Experts of a small language model.
Size: 13 layers, width 384, vocabulary 16384, 46.1M parameters.
Below are experts of layer 4 (counted from 0) of a mixture-of-experts language model. Rows are named router (the router's row for the expert), up (a neuron's input weights, with its number) and show model dimensions 128-191. Each number is 128 + 24 x the weight over its row's rms, rounded and kept within 0 to 255. Numbers have three digits each.
After each expert's rows: "mostly gets" lists some tokens that are sent to it at least half of the time. This comes from a sample of Wikipedia text that the model never trained on.

# expert 13
router:149133111157110066136097103109130124134136124142124152177133127106092139122124158097141144165148103124137128136130137074136153114131135108103105079102092061131137134125147158094066116129120122
up16:131149102168141116117139102091119121157124113137190128178179153125090124102099127121093144118142074118109120139093111113140118145158124103146183091096133138115101107124130222132098123096110113
up17:120143146131160153100112146113110080152125135143172109165170128138127134115162141131130099173189144133120122121177151154122113137131121124134096080154109086115152151123135110127150167164116163
up18:125134124156093120142118129168120099125119154155149127152081117119125145112098121150087084107101147091140125134158111144137114113121113142137145075123170128122120121120095155117170112187120129
up19:085124139098131148121130088067171113136127101145143096100126115113131145134104121082111076102125141053118146146143078117142157126159164153083135117119117106126162135078146155142180148084141173
up20:149137152120094139089111120136127107140145139156143129147112103117103113137121151153131093112125110082124147091174133140118099163138108117117159124087156145131112112178131079144147115134109095
up21:122168095130150080126111133133107122121133115181128169103151135108119100111086106078121150135118147116115110157147122147113153125144090148153085108102151071132150152165169126115139115148113148
up22:122133117109108105112146093129099169136151164121060103124139157115066144114140110086142124152133116086120135126133130130134155121122153087129168128118133166128130113152116080143158128183122091
up23:117142134095095173141131132116146124119122125174132143130108120105170120176172147079127160162157143109115118124156147104105130147128101152164110127118151143141117116157159125149149126098123096
up24:150122124106104121117097097144122112133146142101092131138170114111127141114139122111136108192169117166129140126135151097113142125142146107065141149112113159142128105111143161167083116079171156
up25:105140135120121092131112160083145083141111100089108121155140145122155114091176146116124163144141170120080098130126144123160106157112148113143104129146117130154157167138125155118114109165117122
up26:108117114109123168150132134103104153095132119129138148115154080118129107147100089150100125153120160092133149121127077094122131125144125125145143137144132172147117123161102140150106140121112136
mostly gets: "\n", " |", "|", ";", "==", "==="

# expert 15
router:117125122122132140145084111166107138122094143152142127135114143135108131140116146129093137159124092118157104136151145123125124147130157134096113119109152140144145184089130116162156161130137141
up16:152100113144165137167097119084085131110108138156129156084104171128150141113156155103108106156121134139116117127110122158109103141160094038180149117087116145125141151129135158148121088132160158
up17:133121126065106086096119134128140079139121131145111118098137106102113078143127113088127106147129114142147120081148122155110147126098159128101149126162131118118151133121119107129113136122150130
up18:131141153108112115107185110134156112123108153104123108101087140125111128118149117129099128157172101116122118134178121182117147067079118096119142136103134154188113130128134127177131134126143157
up19:107148125093135159135137114129134131149136123115146101158131114133154136146109146122111170129153124128106117128142093089101076149150137105107126085112094107132124105130121094120129099145132157
up20:099171113141110140109145112128101133118122142173161079171160116128122130141146143125139087113161140158110135116142106144106125158141107116127139139126148152152131159120181185152137125117132125
up21:147157143151102179102100141108146138138164135121145135171156140073118128140143132119114120138107113093121115109085099170126155084107109130123142128140075120114169138160088073169117091126134140
up22:112091166122156133155111093151109149109116113084181129125103124115105134092138129137095123126112078152111137123110114125097096107134111105104096153101140112132144116170117143124142156149101150
up23:109133131170121113161125111137135097128064149139096146133155129120162131128134123132131160158132103179130112171107150089102137148158120164127120141102146112118100136092143108176085059139137113
up24:142099136145133084122067127087155106124114163148157161126137158102159135131100107162125139103127160113183126133108131133147130140120119076091133106143141089126142146197126068119126057105144111
up25:083126176115147153132111136080112098128128118107112128119154150087170133098101111114092127098110138118105136125121168119122106150130122167099109147184088118133140153089108111141145145142169127
up26:099162158189136086101161114124093132119125153104123098121135109118123111111118107113148141164136136113127146113158142129155100106118129137145103098172106172157148132151144129137151162161099127
mostly gets: "″N", " However,", " could", " 0", " not", "°N"

# expert 2
router:141125115109127149100127115138112106153157126094137160179088127124150103132112143166131152125175085117134109121119127123126126152148127125145168184132107122147095131158119158138096140108142146
up0:124104145136106113144115127118122138137166141132150143202097111148086097112144104114151123157155130122147130117135152143111136099076159090138075099113145104168098094159153100072098138126128144
up1:115144136113150075174129134144118143118112091143105148079163131153129105130071107129122130130133154165091152142146154101114170114130093133114126123114104116144163120146147170114074127163138146
up2:173096142084125157135114098137119171139149139134113088112108143122145101102104109110117108140113114138128128141089134133119137111108125109136150063141127110137124135114142138092133150187147122
up3:145085099152123134095143116086138087159121142155131147172099130138150150099126136126092099080140135134158104148134116159140116097138107143109096110090145037120185098134137151125135124137134133
up4:114129132140131136134144116131113120160116112159122135090106183124115119150127174205196149135132119140125118071102119111151101138133146148093153086138115125146129091142120159106108139147122140
up5:076134140089137062190133116122138086146173114136121128118131128124138129179097096150108114112120160162183122125116147144144091078111137121157123153146108098118130123125124198157117131142116128
up6:149152112146122089118145122091097138140141143120097123084101120124144101111099129120107147172144148141129086073103094131132146127137137135156121151126136098153152143146132148145115121088106118
up7:129140109109082118089097102106093129122134155098118130126115117112119120135118118095126164142136094126100125132147130114115117086108154138157147091161120093109151113139119141131125126139129094
up8:192101112134099162080112130132133131110090132165091098112145127129100138158156139131104119116112107107105116126171116098131094064140133112138144059107127104168136111107113159150185155146144097
up9:155138156094103118138097117090152119139112138096101152141122131137087101134171146117130138154112138140162124132122150129127096138145126123120119148115136133111118166130123140136130123135149128
up10:109126106086117124096119112112115140094098141115090129161132107161075131121147114113140128126137136146162106134099135156121108100083129127134142140127144151144152116153103148093113112117167124
mostly gets: "s,", "),", "i,", "y,", "\",", "a,"

# expert 14
router:151159129120116133146107120074138129137142128138133140141138139063130119098119124137112194155144145106149112123112104140103161146095146110127125111187126111143083140081145146091101099131131117
up0:160110145093157100124118132058099066148109104111118161125172135103097130097149098124124090150113137133137120132150163105115128145138112154136177136147102158144138140117122141160149106104087115
up1:135163115129119117144095138156132117121182118102093114134088148098159117156121137114156058069137148153102149146118074147126159149102169138121085131103109153149097123140125135143143140123140141
up2:096135124145137133120128112134140160131122155040142117143080112118137135177136130134090130137137101109161110149106105125138131126129136131149070121107092157125129116143158180139107130143155146
up3:091159150103147171123124161110115140060125126179113139130101113098109110129115153122139096121139113103159135147140105136122089083116103135123147107145114100154085140129137119159095107131147160
up4:108129114137108120151115121131122107140138127134155150097147166105117170127119153099135113123143188145161103106113138093102091180134108112135206129097130157159125118059132088100101124086132146
up5:118106091126102145115139151146127136149120136087118150194134108135134126132132144075164149127137159146129153092127167122132204175120136126139113152146137138125132101125109160153101163176144094
up6:106136116163121188116120126085144162141145114142146122126085136098130090155151134113067121153174108156142138146144129134106137154127141165118134068172152075111081123219125169138078118118115115
up7:099128123179112149141114117124141139103142142103138153161130134138101127127080139123129121113143152142131112116146084105128147128119117119115175159142139126130139152133177114199136112100150122
up8:150126156118139122141141146091139113135099111129111125136161120095094110100140145114100144138099118138130156142125156117076136164143104134103100179104098145127075143114160122186121120109138098
up9:139142132099123081172107113096139163136149117151109122178136132107098099138158122101154122160132109108126143140138143137129152110128142126116154133083141154112135116088134107141178116112119094
up10:107099138040126096140110133124106147139105120064156119143119147133150115132155126136133097162135152127111129109169137125134143180130125105101131196133149150112168134116092094090126152183112149
mostly gets: " was", " is", " has", " are", " were", " he"

# expert 5
router:153133131134135115129092137108135130119157135152160128137134118108149116128117132125147150161140074151121121133125124134117126122134159089120122132127085125107082133120137168130141121139113160
up0:102151123094124110136139149103152122148163097150150150132116115112121152117119161152116118145162124107135130122130150072132176143147128147115147132168120112159149160128157080136115106145136105
up1:108112111149131133164156133078113128089121126124136089126134110170149110156124139138121106149103114109136140140109130116125146124111145089101172100130158075123094159138154102122169100173141115
up2:129141089123136079115112132167113074122155171124113132146167127120097115138140129173109135137153082123115122155156173111090102152131151154119135151108104165117142165125127095161129146149133106
up3:144124138100102169167119122114106115139136125163145119113114132144166126114167127127145165111140056102136119108166103166111156116141185105094137142128124093115105134097128120150151122120114132
up4:166167121126088147092132158118105097120133127120142111129108117091131142147146177140084172135131105194160143125145141177123099123133089125117139128140181106118148137097082090172130104133119144
up5:138155143117120082091083141074120120125133100125152117141146137113139122146121176179081106170121111124093116122121140186125109128112154116150134120119135141100102132167172130134140123128117144
up6:121104133118141097116104107145125153109140123138157089144117083126185136122132126116136154137160135175108104129110156147133136113173132132152152139180169135117132121086104126148112138106132128
up7:085115128110125084110118116174105092147120121094142072102128149125126122102120129154117132176138146122117147121135116144166129108153135127157102177096130110122120132100169120161152130139141120
up8:136119128115138084151127121139123121147062140122145148153140141151152127139120132149146109114148128137127096125124092188148115109139137110090144166118120156135133134134148122132126101120143117
up9:117154109154115113117113106092089129098151112093139142128115141106129146155151156119112126148096115150122137157154098097133105098093143104119141138141108126118112096134136171154116120136141118
up10:130102091114145149121131109114155101159134128149163110107127125113132153118107127153074139132133126147120112145124102143172125126153129136108115146086144124121096150099151190132133139139104154
mostly gets: " an", " a", " are", " is", " film", " album"

# expert 9
router:110114114174100143123158118140149134134148170172112113156127157134124125152128156156110127103149099153157109135155153123135099139168115104149175155113146131138165177156108124143149124112147154
up16:111148139065137125162141071141091058105128154158150167160141094104123127129180142084139099107137107095099086154167102155117141063109115137168046087125118114120135139107124146136125154099128104
up17:118151097162123127121129132142136112102143177109149120127142137121038128077132106155156152106118083154188161105103158162132111093173115113091116102171103175123136121144150131096122135164159125
up18:133107124133164119061103162123118153114131135119098151120124107131149142091143104089170122108150126112128099107154094157117145101104164135105095156164139071143154119103158169123163101160085139
up19:159106103128089085071108093098151179137119109111135122123160150111105119184131155137091123114097156135096136125103165108132150118117092126136147114100124113120143131135142095149110132142168141
up20:118150123111122126108081114110146114128134162182136119137132120166074140109145149110124156124146146140122130129133109146127082115115121147118103099120144109138132136119145129066158169129131102
up21:139121115112133085134164152092105171149087135151114100085096140093095157118106117167145136106141115167131122158139117106123145144114150101104138135086127105120120165114120144155125135086131162
up22:127158101139099109112087121114135146103124134131129114123130175138156114105106133123119112168103162104162136140124107127103138156122115133098144093175123116125128126132135111109139179106110120
up23:142164145132132137095136144121123128159141133169074112148085090130146123084111165163115131114133125203194120107167141152104094089174126098116155113096107101097123123127145109111159198099130148
up24:114149189131149133158121035104124125109149105144115148143184136114149142176108148107150106183121130088130150149129105114152165128144133119148103129154107149111137158110118169163123144126132188
up25:138174152157121131151142104121176088135163157126123133080137147111063129172094153128139177111138144135159124136126143158150105169116086119126108136110174166147141140143168096142146128149137101
up26:126184117128110105150125121151122105109159153137128139136117115134103148142153140121157122150127143136155125122128135109130137099131137142127077112141134128152146107074119094141123197138135112
mostly gets: " 5", " 6", "1", "9", " 2", "2"

# expert 12
router:126167114146120135085127092160156134153133147108073128151138133168113137140145118141096078119143125164139122128117098126118171115129080117148095170111113180168100136148141112104153154151128145
up16:131116132163123170101185104163110165113137137113102110084117137172137125090100131138084120151167161086104143126158095134132156096160128103097077142156125147188115134141112102148126105104126158
up17:162131103167124109183127144131115090127110103125104133126121151125136143128116125181159132160127153188145104110166104108129144110131082118138115130141115135114123174126131106108122102139125167
up18:150098123134113153112130097140122120095140126107139124154123119132118130152120094154101127147109100154142140114158118108130125123149131126143132134103107144117094133102107136094090133197145109
up19:125116170089124117094125132134139121076126137100102130133117153149054126135145138146133140134104163082079113135135157135114149149135124105093094122101074124132126167131139113101112168140112147
up20:034139134092127113118137096140129092127127114097119125074148125152171121176150139123116117097110168118150109128106094132140140124088132139121126137138064158144129096104120159120083168117112112
up21:132147089155126122118112114087161140136113125118088130131130119122137122108074128138083100085092134116122155143120130119133123154131114143134118153189103145125151132087156131077112089111102159
up22:165147121093128122160113131119109114121162092113147143116168142141142120194146140159113108087091107135099140132151108136134132089166096096135148121127133138127125134072144134150086117143109127
up23:120133146081124099134100126174114138123145126091158158108117109124133115142099121086125081166130136175147105143149090108090132104133128125113105123137105149103125129119163147135125149165126119
up24:184115145102111136194121157112140153119144145108120154132122105160107157117117134108120137131127122124157109154131116145125174118111154130127095116122086107104142145103119122072126174114136169
up25:106131143109136103150108134104158124144140151111099154181136113087155096076179105136160168147111117134101134134156153124110151126110135148107079124101173122148145108136112182121113176140130145
up26:145135116143115160149161129111149189107154115167115111101177108126113122124149124165093153151152152140097107132121134162110147096083110098115110151132096108133090121163108139078148122137168182
mostly gets: " or", "/", "–", " &", " and", " +"

# expert 4
router:144145111114111125133109118121160155161109136122126125155121108122059142111103124123124117139169124101141115113161165110117132088128162123062096058119131065124131154146117103103110124130177137
up0:146124121163090143137071137096131145134098110116110138138101120107139141121114112143137127152128075094102117072124114120094129147106105117114159182104133129092171102108117067129146131146120170
up1:159094122132130126101120129107090092147159154147093166124095115095165138109131119144114132109125086131154109124136123166084180112128081108155149078145152127103159095113114141097115112128156132
up2:121101110141123110118148120136084127127112101118102140102090091139114070165151112116131166169144082140084097103105108151101100097102081151101128156176146131120122131167139098149127173180148128
up3:118160077109144114116112117145103179157116110175122120105126152135100112144090169084135145138085169168156125103161172135108158133104090109084122117156096153102150157126140155144112107138114180
up4:132143147144194104103114129106135154138081147134132144150129111119105126105121113157112130116143128140139114143195151131114124150127160137155149146161139107133087124096166146072140139144149138
up5:140068146137084136119148122098159102084146131152135134087117158143148108120103146162094148089160099138103112146124114126159102093109138127192111133123141110142138107150121095154119155157100139
up6:139146106112121141118107135094150156155138110177115129148144105141103113148151104133122122111116125114122104130171119105148140105078152159104131098127169130126144131127141122122122116124140163
up7:130136100156097154099111143129131139121129087113127135105129138103125131169148134123156131178137085092101141109169129131164123115097089121108127096146152150106161128075156156103122077122171121
up8:132178136150105120166182121145143139116092162108101153152134130144118136130125107152126126143114119179163101162196180145141133118101163109092108081109156111144118149134181152138148102144128126
up9:094117145101108127177169162147140171153137136100128113123109124178104151107143142136124093135154127149110121117120135157121118107137157099084142121088117127121135144101146111140161155122144131
up10:137125134124147156160106117121115135130108120069148149137111136153135120120127116107129122138131124097169136122139103143131142117116115121122124090124158128116151114149169140116113118081186106
mostly gets: "\n", "s.", "==", "===", ").", " =="

# expert 8
router:136174102118133148155127153143150157134118122099118144148113178097127107108176116144144120143114151158144104098125160127102139152119151115110126152163112179145079167145141135130116160121152135
up0:145145098137138139174129121123121109135133117140147150135157118111150137125111110154105137148138136126094157128144136098084132119140118114086154156162148134092054111124137159089098111099174103
up1:154120088071140077135138106133117102135130141101116140106127126115079137137107120142180144090146115137135121146125128084109129108103127097127151101167109116146158123147157136170178143142126106
up2:102132118133098084153133128150141116128134144130148159163137101092130114126164129152147127142146161158133130121110113170130147176117097127113129180089147117139165139133142147123117163088122130
up3:119149111078128121116143114149148071136108136099139129134136123147124120091104141133156160117156122106166114149095106145102105121094139155100154120153131098125121135139139134139110161146140122
up4:159139139120120143111115148116130130163166145125109110131137110130102137150162171084160128123157114140117138114104119103117105111153118130129126134143148137141107094124101132118121088123164102
up5:109154117090160132174131109111149100116141142050127099125097118136108141092112125096161159139106097131167157143122104119138108116123131149119125096115125157133119154150090151092142144101137115
up6:088154156062118168164126076122116116122089139101065142153175134089108106159129097137129148127142151150124076144101106137098168126139137121163147144121157148111156154085151123120139117144111133
up7:174105143126114137118119131095117101139146103127162142112082120075115127146127150111174154121134106157111126134122165176089103166134114126147190136146158111123125112102141156135125113138152139
up8:129133119144062112132151118129109151109142102114113090130146106148111129125184142102113116120096114141135141110100107107126198123140126132111076116094127096107115116086126108120121132116137139
up9:119130146147090131150137131142138142113157121115144128127127160099129096117102131121084103159128132089177108125131184130118087136090129131119105133070104140144137158135114111123124089107139132
up10:155142136155107133134106146115135102177162130204112143115156144122148086143113121142161080110134100124139107106119162161091138101144143150153100098116154141123118115143104152096139098125135130
mostly gets: " B", " K", " Sh", " H", " de", " St"

# expert 7
router:151158139132135125145145098145153092144113156137142125146161143146153095176150146122112112161137112108134126109181132127118109080081117151159109152074105106138158139146120162143117123125132132
up0:157128135145129164098119124150109137158140150111156098155126115094144110115155109097125120161092111106096122149115159140129121159083139120156098139166171126127153119138127152122112115202147141
up1:126103127107117123143149148125135151133141118127143138104104106118087132113159117086146185165140111082105133151143140121125138130115144140123179109116165129114153126138140153085133150127137120
up2:139153104109090151158157122105134119120121118117130157147116189107103132199169087161094108140122128138068120118122111130146120163090169128136141130099113120153149144154134132140114131094120132
up3:131206161126151128073104118133087150137128132137142095057118138134153082070104157128115089123133087104135160151114120131136101130125121126135106103127111120126167153089141123126134145143121153
up4:121141140119119105162109132111133118120115122104108111120103116144112119125155135129127134091159136118127124137151130151056131130104116142137197112180144156133145161131118091106116161150136106
up5:138112128119101158125141130140107145097125155149138098140171102119165147125163116102145112101117126156133113148104174120120153116146128137156150120099116104159158125151176132108136132120125147
up6:102156147111083131096076126118130152113157154135177114141119117174105102159159116185146108126134135130134143117100138151128085153105143145106163137145049097143155089060096121159103116162116131
up7:128148145169115118099102123160130171129130121109086129106144138098143118148138103154085121149129120114124100154088135124117099111146138120137121137162092141115137122149119091172110131122109145
up8:103158126108117102109165068126163108151121154105111165147195140135143131105103128160120081117126129096107113134165147163145107123151128113122151147169129130138158118112170148116133112104118081
up9:144154125145153150082134147132133161105121190104125157127153140131123148142128124109147209168127083159125135122126146128145133110130115131109110149162206116156154124132114156157140125113151063
up10:156115129127059070133139146146149129088103136103132133148130123144093121097060139093094146103112086111106147105152120144108137108139152140112142148100133146127173114105127123156087118129131140
mostly gets: "ies", "s", " more", " years", "ment", " time"

# expert 0
router:108128085114154092161116149107140116139135130166144117117107109113113141116137129115130132102140149131108096083137119180096132113095141087110159108131116134133105130113124096108133103132111198
up16:130154153153132096115118139125103140144170116134169152106159140152107134117147135120098094097120152199125142114112095126161156108143117128143142141143098150125165131073101141162132147132123097
up17:180144157099132122144088137116116107100118123133125101126145134100070131093063156200126149099119106084122138165160055104123126114139130125156111139147124082087090108107178143143122094158121163
up18:140101117089126104106118124147137110126121111112168093151134102154089156113165136182163146162155126112131144060108189166125089121116133134121087109117163140114117134141133091122128123162151162
up19:134129149092133131105127129173149102169107138102099116169156104092126124147133102129085156111115146084124116147113132147111122134108186120091151118109135116118102118126159129113158138090160122
up20:111110129149119087130078126090153145108135129138081171123145147105121140109143096125121082104109128149143151139140130175081160140078114136153096158122109130103156157096176134097163108134142089
up21:100166107156099109134145134108096111103090161145140122096133145152143125138126131151118150142099084108126133115120143124158114166165165103107118133098131132130134120198090149124150130151122139
up22:176153135060118123135118130062115130123125153129161109124152117122112147117123125179159152143117161137121133142115126108091165099105136130141061111149106132138148122088137178071094158164138063
up23:089105090187116167106118151117125133137110153151121130149120116146100149103118138165070125138104104141122123132070165137170125155142104119149136146146066145122152092165146126111083129101122206
up24:155087101188148124116120120139120139144120108132126128122125110148134113075093127140157158192137094139125105143154143112164107161118132129120143117160160109135145121129197188100105105128147127
up25:178159100127140115122121120081138123125161113150119160117130093103095111131120093178090129138133156120125136103100105146120140099130118106081196110124134123121122144140111129176132156150104125
up26:092133154157172112095135130133149137158163139133100151118169131096166098110098148115126125136119142097127148130110126171155146094085073148172139120137106142134123147142120100128119116124114142
mostly gets: " her", " An", " able", " \"A", " own", "An"

# expert 6
router:144115124129087130164140102117132130153112130143089111131131140086079162094151141153096127115109146147167137079120094136129162139126117144114106081116111126115118128121135109136147139164130113
up16:145144163136119157122123101115101096103139143101147148129097095116109115107137130114153135104103098099125113139169144048150120129162094113119160126105100156119164141155166122105134112111130110
up17:125119135144129103138117142155176115130106123113151119089137150175126102102091088158108100075110145124106120156100132129102129154148110152102093119091107161134101158125153114138188196098100121
up18:092055150130107143108146127098111120146150103135107076154096131123152109107156114110152130146138157129135130121104130083154151145128153096130175154074113152128166103125115121118165142125127151
up19:105151050096161130152133097149170125135110141133089131148136129121150155149119137082113097117137148118138126161113147153111130153125110114133110103135134121140101147146155134130125096131134169
up20:117089116115149177134143105125110154112112132125089130127117116135137145088136132123116149114106138143132095131106107111128108092148129118174161120100154125107111140117130143111112116130160125
up21:097111123074158142190122071132103105127156153126137119137115110166131097148125143177119103130108145091124125108132162135132122110110117161124102108077120119118118133139094121137131115152177099
up22:126131098134102097125165143131149117136107132115103102098114167110111164103129140125130147107136099100120156107164136149088131116141175152138113119137134080138147166133116133106134197074124135
up23:121121121153102145167129093097105101081149113109128170120136143132075147136106117177169118126122084134150140149160067138124146123145115092122152088120157103132108149129148083101123147156115133
up24:098147104175084115162127096105111096100093128135135089105091133155143133100123125061075142146119119112106140114144176153167166121093150150095112131127108083135121151152141125091137136122137103
up25:142117110128108122104120087118144076089117168175145105123154100091113141147147150145173159139141154165122118105133106135155165141151123122138102125102103122164138099155098104147127118131133163
up26:134170131124144133152114142055126146145126124122143136118137139125160109081097118141129106113120147118156132123122130136095111111140152119104082186076100116174151111129167148112111120112126147
mostly gets: " Ch", " (M", " \"The", " San", " Y", " Sc"

# expert 10
router:164140113100113124109129120125134098130109151178085157112165146120120132129099118167139135132116146138153115112110098126119163127143130136152137176130157118160105141105124161109116165138120103
up0:133076128149130158096135121159147108156141124137119154122134125122120159102106118141070124163145092145117152138110099132114142112118129091114148142033080061121118123091124121139142133121134107
up1:137131134115116099096128130144162119162157107110134185141157134127117139187161109146138103125114158159144160105145139101124116114117125118112089159128134180134086126129155140174115136130115083
up2:124168106189088153122126115165138143103094145160129123143106113167101139174147136104106116093097154076132123140128137131110106129145143111139157166165124126136119171141104156118142166136130125
up3:126114137119126103109073151137118090082134146160112124169113135130149142177157153136172147131112115128103153079083066162099130124106137107146114130093170147177116112113135138132115143124123173
up4:134190117086108151182145140116118122112119127104137134147126145064165108125132109117164185103119161134139154124101094112093121140108141136113161141123117142137076130110110120148128130114114154
up5:118093089132142080169091109142131118092166124113159135102103134122082153083128127164135059117112121117116129130134191138115102087146108138124165097073147115131137123093131137128098193106118136
up6:146148098124127104131104150143095132099099126165136122142130112107115127130127129121126161102139116106141123127127137099139155104075142137146116108134140109157146126114110162158082125090134116
up7:137153116166138159095140085137127166172109127101166148106088114129151147061091122168129100110106153138145149146144120151144127122129137151143112097090131122149090122152127103176092131104140131
up8:086103150137140135137148134129136156118142129117184185132133110119127143116076168138132148133129083124118111143155121109116132148100103110148092146137153136125090127223139096185138124126172114
up9:078107161118167158114136114126146149117143114092156137125160117163084131154111113124126164163111122127118129087108160118142163168151118089114163159167124116128086117078147092115164173148134086
up10:166107059136161094125132135144117128120082186133119151152131139097101136126111122094115138093145109142144130107114164124124173127113159130091132120138104162164143140118120175082122175114147157
mostly gets: " in", " as", " to", " by", " with", " on"

# expert 11
router:131153139133140117130139125103163145130117123152149172132124132131137120155151171104139100144151118118142120126130122096142103168122163110126183142111126108133108099140114146110120128122154189
up0:103121114100098142124075113109096139124109124160144134178111128131145109121134127125167099154108147175126106121088115099128152128141108095157125134151096053150129136105173135103134134122131125
up1:161117112108118078150160093170137151120119124141122132135108130147078121124150151072101170093135099178144144137126151141149138133103114133135100074070165169127147092153138130112142127103126107
up2:107120085155135146161137102141123110143130128101137144116159164147063178101091184129124101114129114106102116122125142122126130167066115133103170113101126136130101087099113120127143101134120128
up3:134150126121161138104113127086140138119133118154099134099110128159124108167131128142152108128132173111100118133105168165085179121116151105130123202150105138111078138116136152058145137141115215
up4:120135107096135133120149132136131138111167130116134120117149135161125132138056167155173113186108131110139116134124146153129135081162081128075118115144152101173145158161150136098174083137153128
up5:078138117162154114132141128064128099123104133143115138130161145119088107142147101154140133134122083131141127140145113118127097139100127140141120119146162125110121131118103121175139166121137106
up6:107111097156123126100144114079112149170154158120159120116101132102145137140083156118098126109185164153155149143153102137116136109163123166122165171159137175117201122168149152111119112108142102
up7:096112112103147152114127157079124127107109115161181134114143173143120134156148126113134156197156126121111161151188118088154102149138132110113147134153163064095096128133129131119125191116114158
up8:175111130125125111105105135105130138133154123146110101111119141146133140076141167139131111090136151160118139141154107048131099130141156127184146149114105113130130105095112133156101137114123154
up9:119101137090121163163128127168111128082109169122119116091125126140098166153052125146145125131136127105144116142124160153127144150110108094163126124110128117112121120094122124138140121133140200
up10:120168127157167113090103099072169136083107126109131128165157128112111122090088135122117096182146140114164139104155101120105103135079124155101114126181159164126131111118147136145093123098146131
mostly gets: "ical", "′", "==See", "In", "ial", " Votes"

# expert 3
router:143127105129117131142114117122129140120116131099106170114092184117119090113120123127135125115139106126175084113144132108138110124114117127115104090161139117141101159162190126144117107175181134
up0:181176091123103152120137123142123111143141149122143121186186174134145096117144138109142140147165119158193117131123070155115092120171102132123119141131111103138123102151127099123123177142132137
up1:167107097181152116169149102107138111129131140127102102135141131134133148118120146099189120099100143098121112114158161134097128142121133124145133134198154145152131127153123086068141105103132153
up2:147140108084137146171135101150138168096107138104158151157125127126108106158156101176093109123115081127159107162131111072105102137182095126165185133137166130127133133118151079099130167121119099
up3:137131161152157122182067125136135127088138150134154148112094162105131112132146097121100113190160121149108154134141125098131170095101145112155135153158114160126140141111102122138126163139151129
up4:154083110093068129136105135113117115126121139102149143106152175126100108159150118124088222119146118192096120137124136134147123161136114126111126162133113134126103136135122140177137082142112124
up5:120131116129102136134144115092147176126119135144156120116128110115113114093070129105164140143142164116121134148122177059126140118172123142151176116113124124105150124127138119146105173153122132
up6:126133143170126139121089096143113120114134151123107179125123148119115110121140116109142133169082116151110109108131113147136147130127139125137120104145131137133118150150152123126121154171136125
up7:128128131134091138165132143122113114136094065125131153124107182100151143079109123126102129163121111121102092110109140136118102090153139143108084127149149146144102136092138171124126147106119139
up8:130149118143109143175135091100091113164080133131118133094134146114162152148154138135101128139125143157113144147145167170115131190168147099148175086113132126150155182153134114125136174128138109
up9:132148128169124143119120117120125124130099154146104143140166188127132098155157147089129152185116102146176136119114108121137131104143165146129102116146117145125084135072163148134135120107119101
up10:107085147104156110152120121085126142125106104132116108134103130148102040186137112125134152141112109158124119106102111128117108102085122140152145136130115132152134134134141112105147089143135115
mostly gets: " John", "ai", "ina", " David", " Paul", "o"

# expert 1
router:126148143137129165118112105121142122154099157120122158182151164122209053155156145141099136138144125163113111132115118132095106152098177112121122157134166130136100143174143126140093176131172147
up0:127139088157132129138082130092116141135082104132071140127168160142157120086125127127159169080165152126150126131154129158125135146123120111147132136140146074142181124166145106115089143104122122
up1:142141146123116140122135102152127147149119127123170153148139160160136166114142182140144067118115113124138148135124096128148139094146139119129120073096103167127168098095131134123136160131107133
up2:156111163194107145118119121137107144161125144118127131098137119130124141114108125146114100113158127114104165163155139104109124150090170109155113133094131112140097115141115122124129129108104114
up3:149115149085140118103116080140163139163108128133112116136141102100163084160112134151141110160160111143126092154085121105132129137138148121138098086115142147127136124109163163114120111186126145
up4:137119130098133162098101125108124120119123147097153129143103157121116165144094188152144165157085138105088141133106140162126103131159175127139148100166133130130125135151133124114106149120114140
up5:148122144155127091144078163109115129142098141117138114138128187143061129179142150102139088197126075071123115183151106148100093099141139136123154122121095162147130144154125102146135065149123156
up6:082132136134104135144100151139166135111151141159141182108155124088156125154133167146135119138103114145138115131158154123080118108150124126109110141123149139121119155156133098131168141101138126
up7:148125143131125133147127131120121114112116169161154144132143126131105085144141117136127106133076105132131163152158091089147114167138117130119094145135133172117122195132126150091109163137122131
up8:102150116110133123129125128131125145132105110100137121158168156159128101152196106117150083115124091103159131146109141126138098193150179120131159122124133094146098148058161095104141146156135107
up9:127103132128145144114058147148131089134116188164084137145150082090126144131163142115117176127117107108128131121156042148153122189135104109142180147085105139110082146129170151133120175115119129
up10:127106151152142119138134131144094137130162125154132103106138137132132081139101122216113138125129124106113134147124135140157151087154139145132132127127128168156133136165144149131119120106108121
mostly gets: "ley", "ford", "ville", "son,", "i,", " York"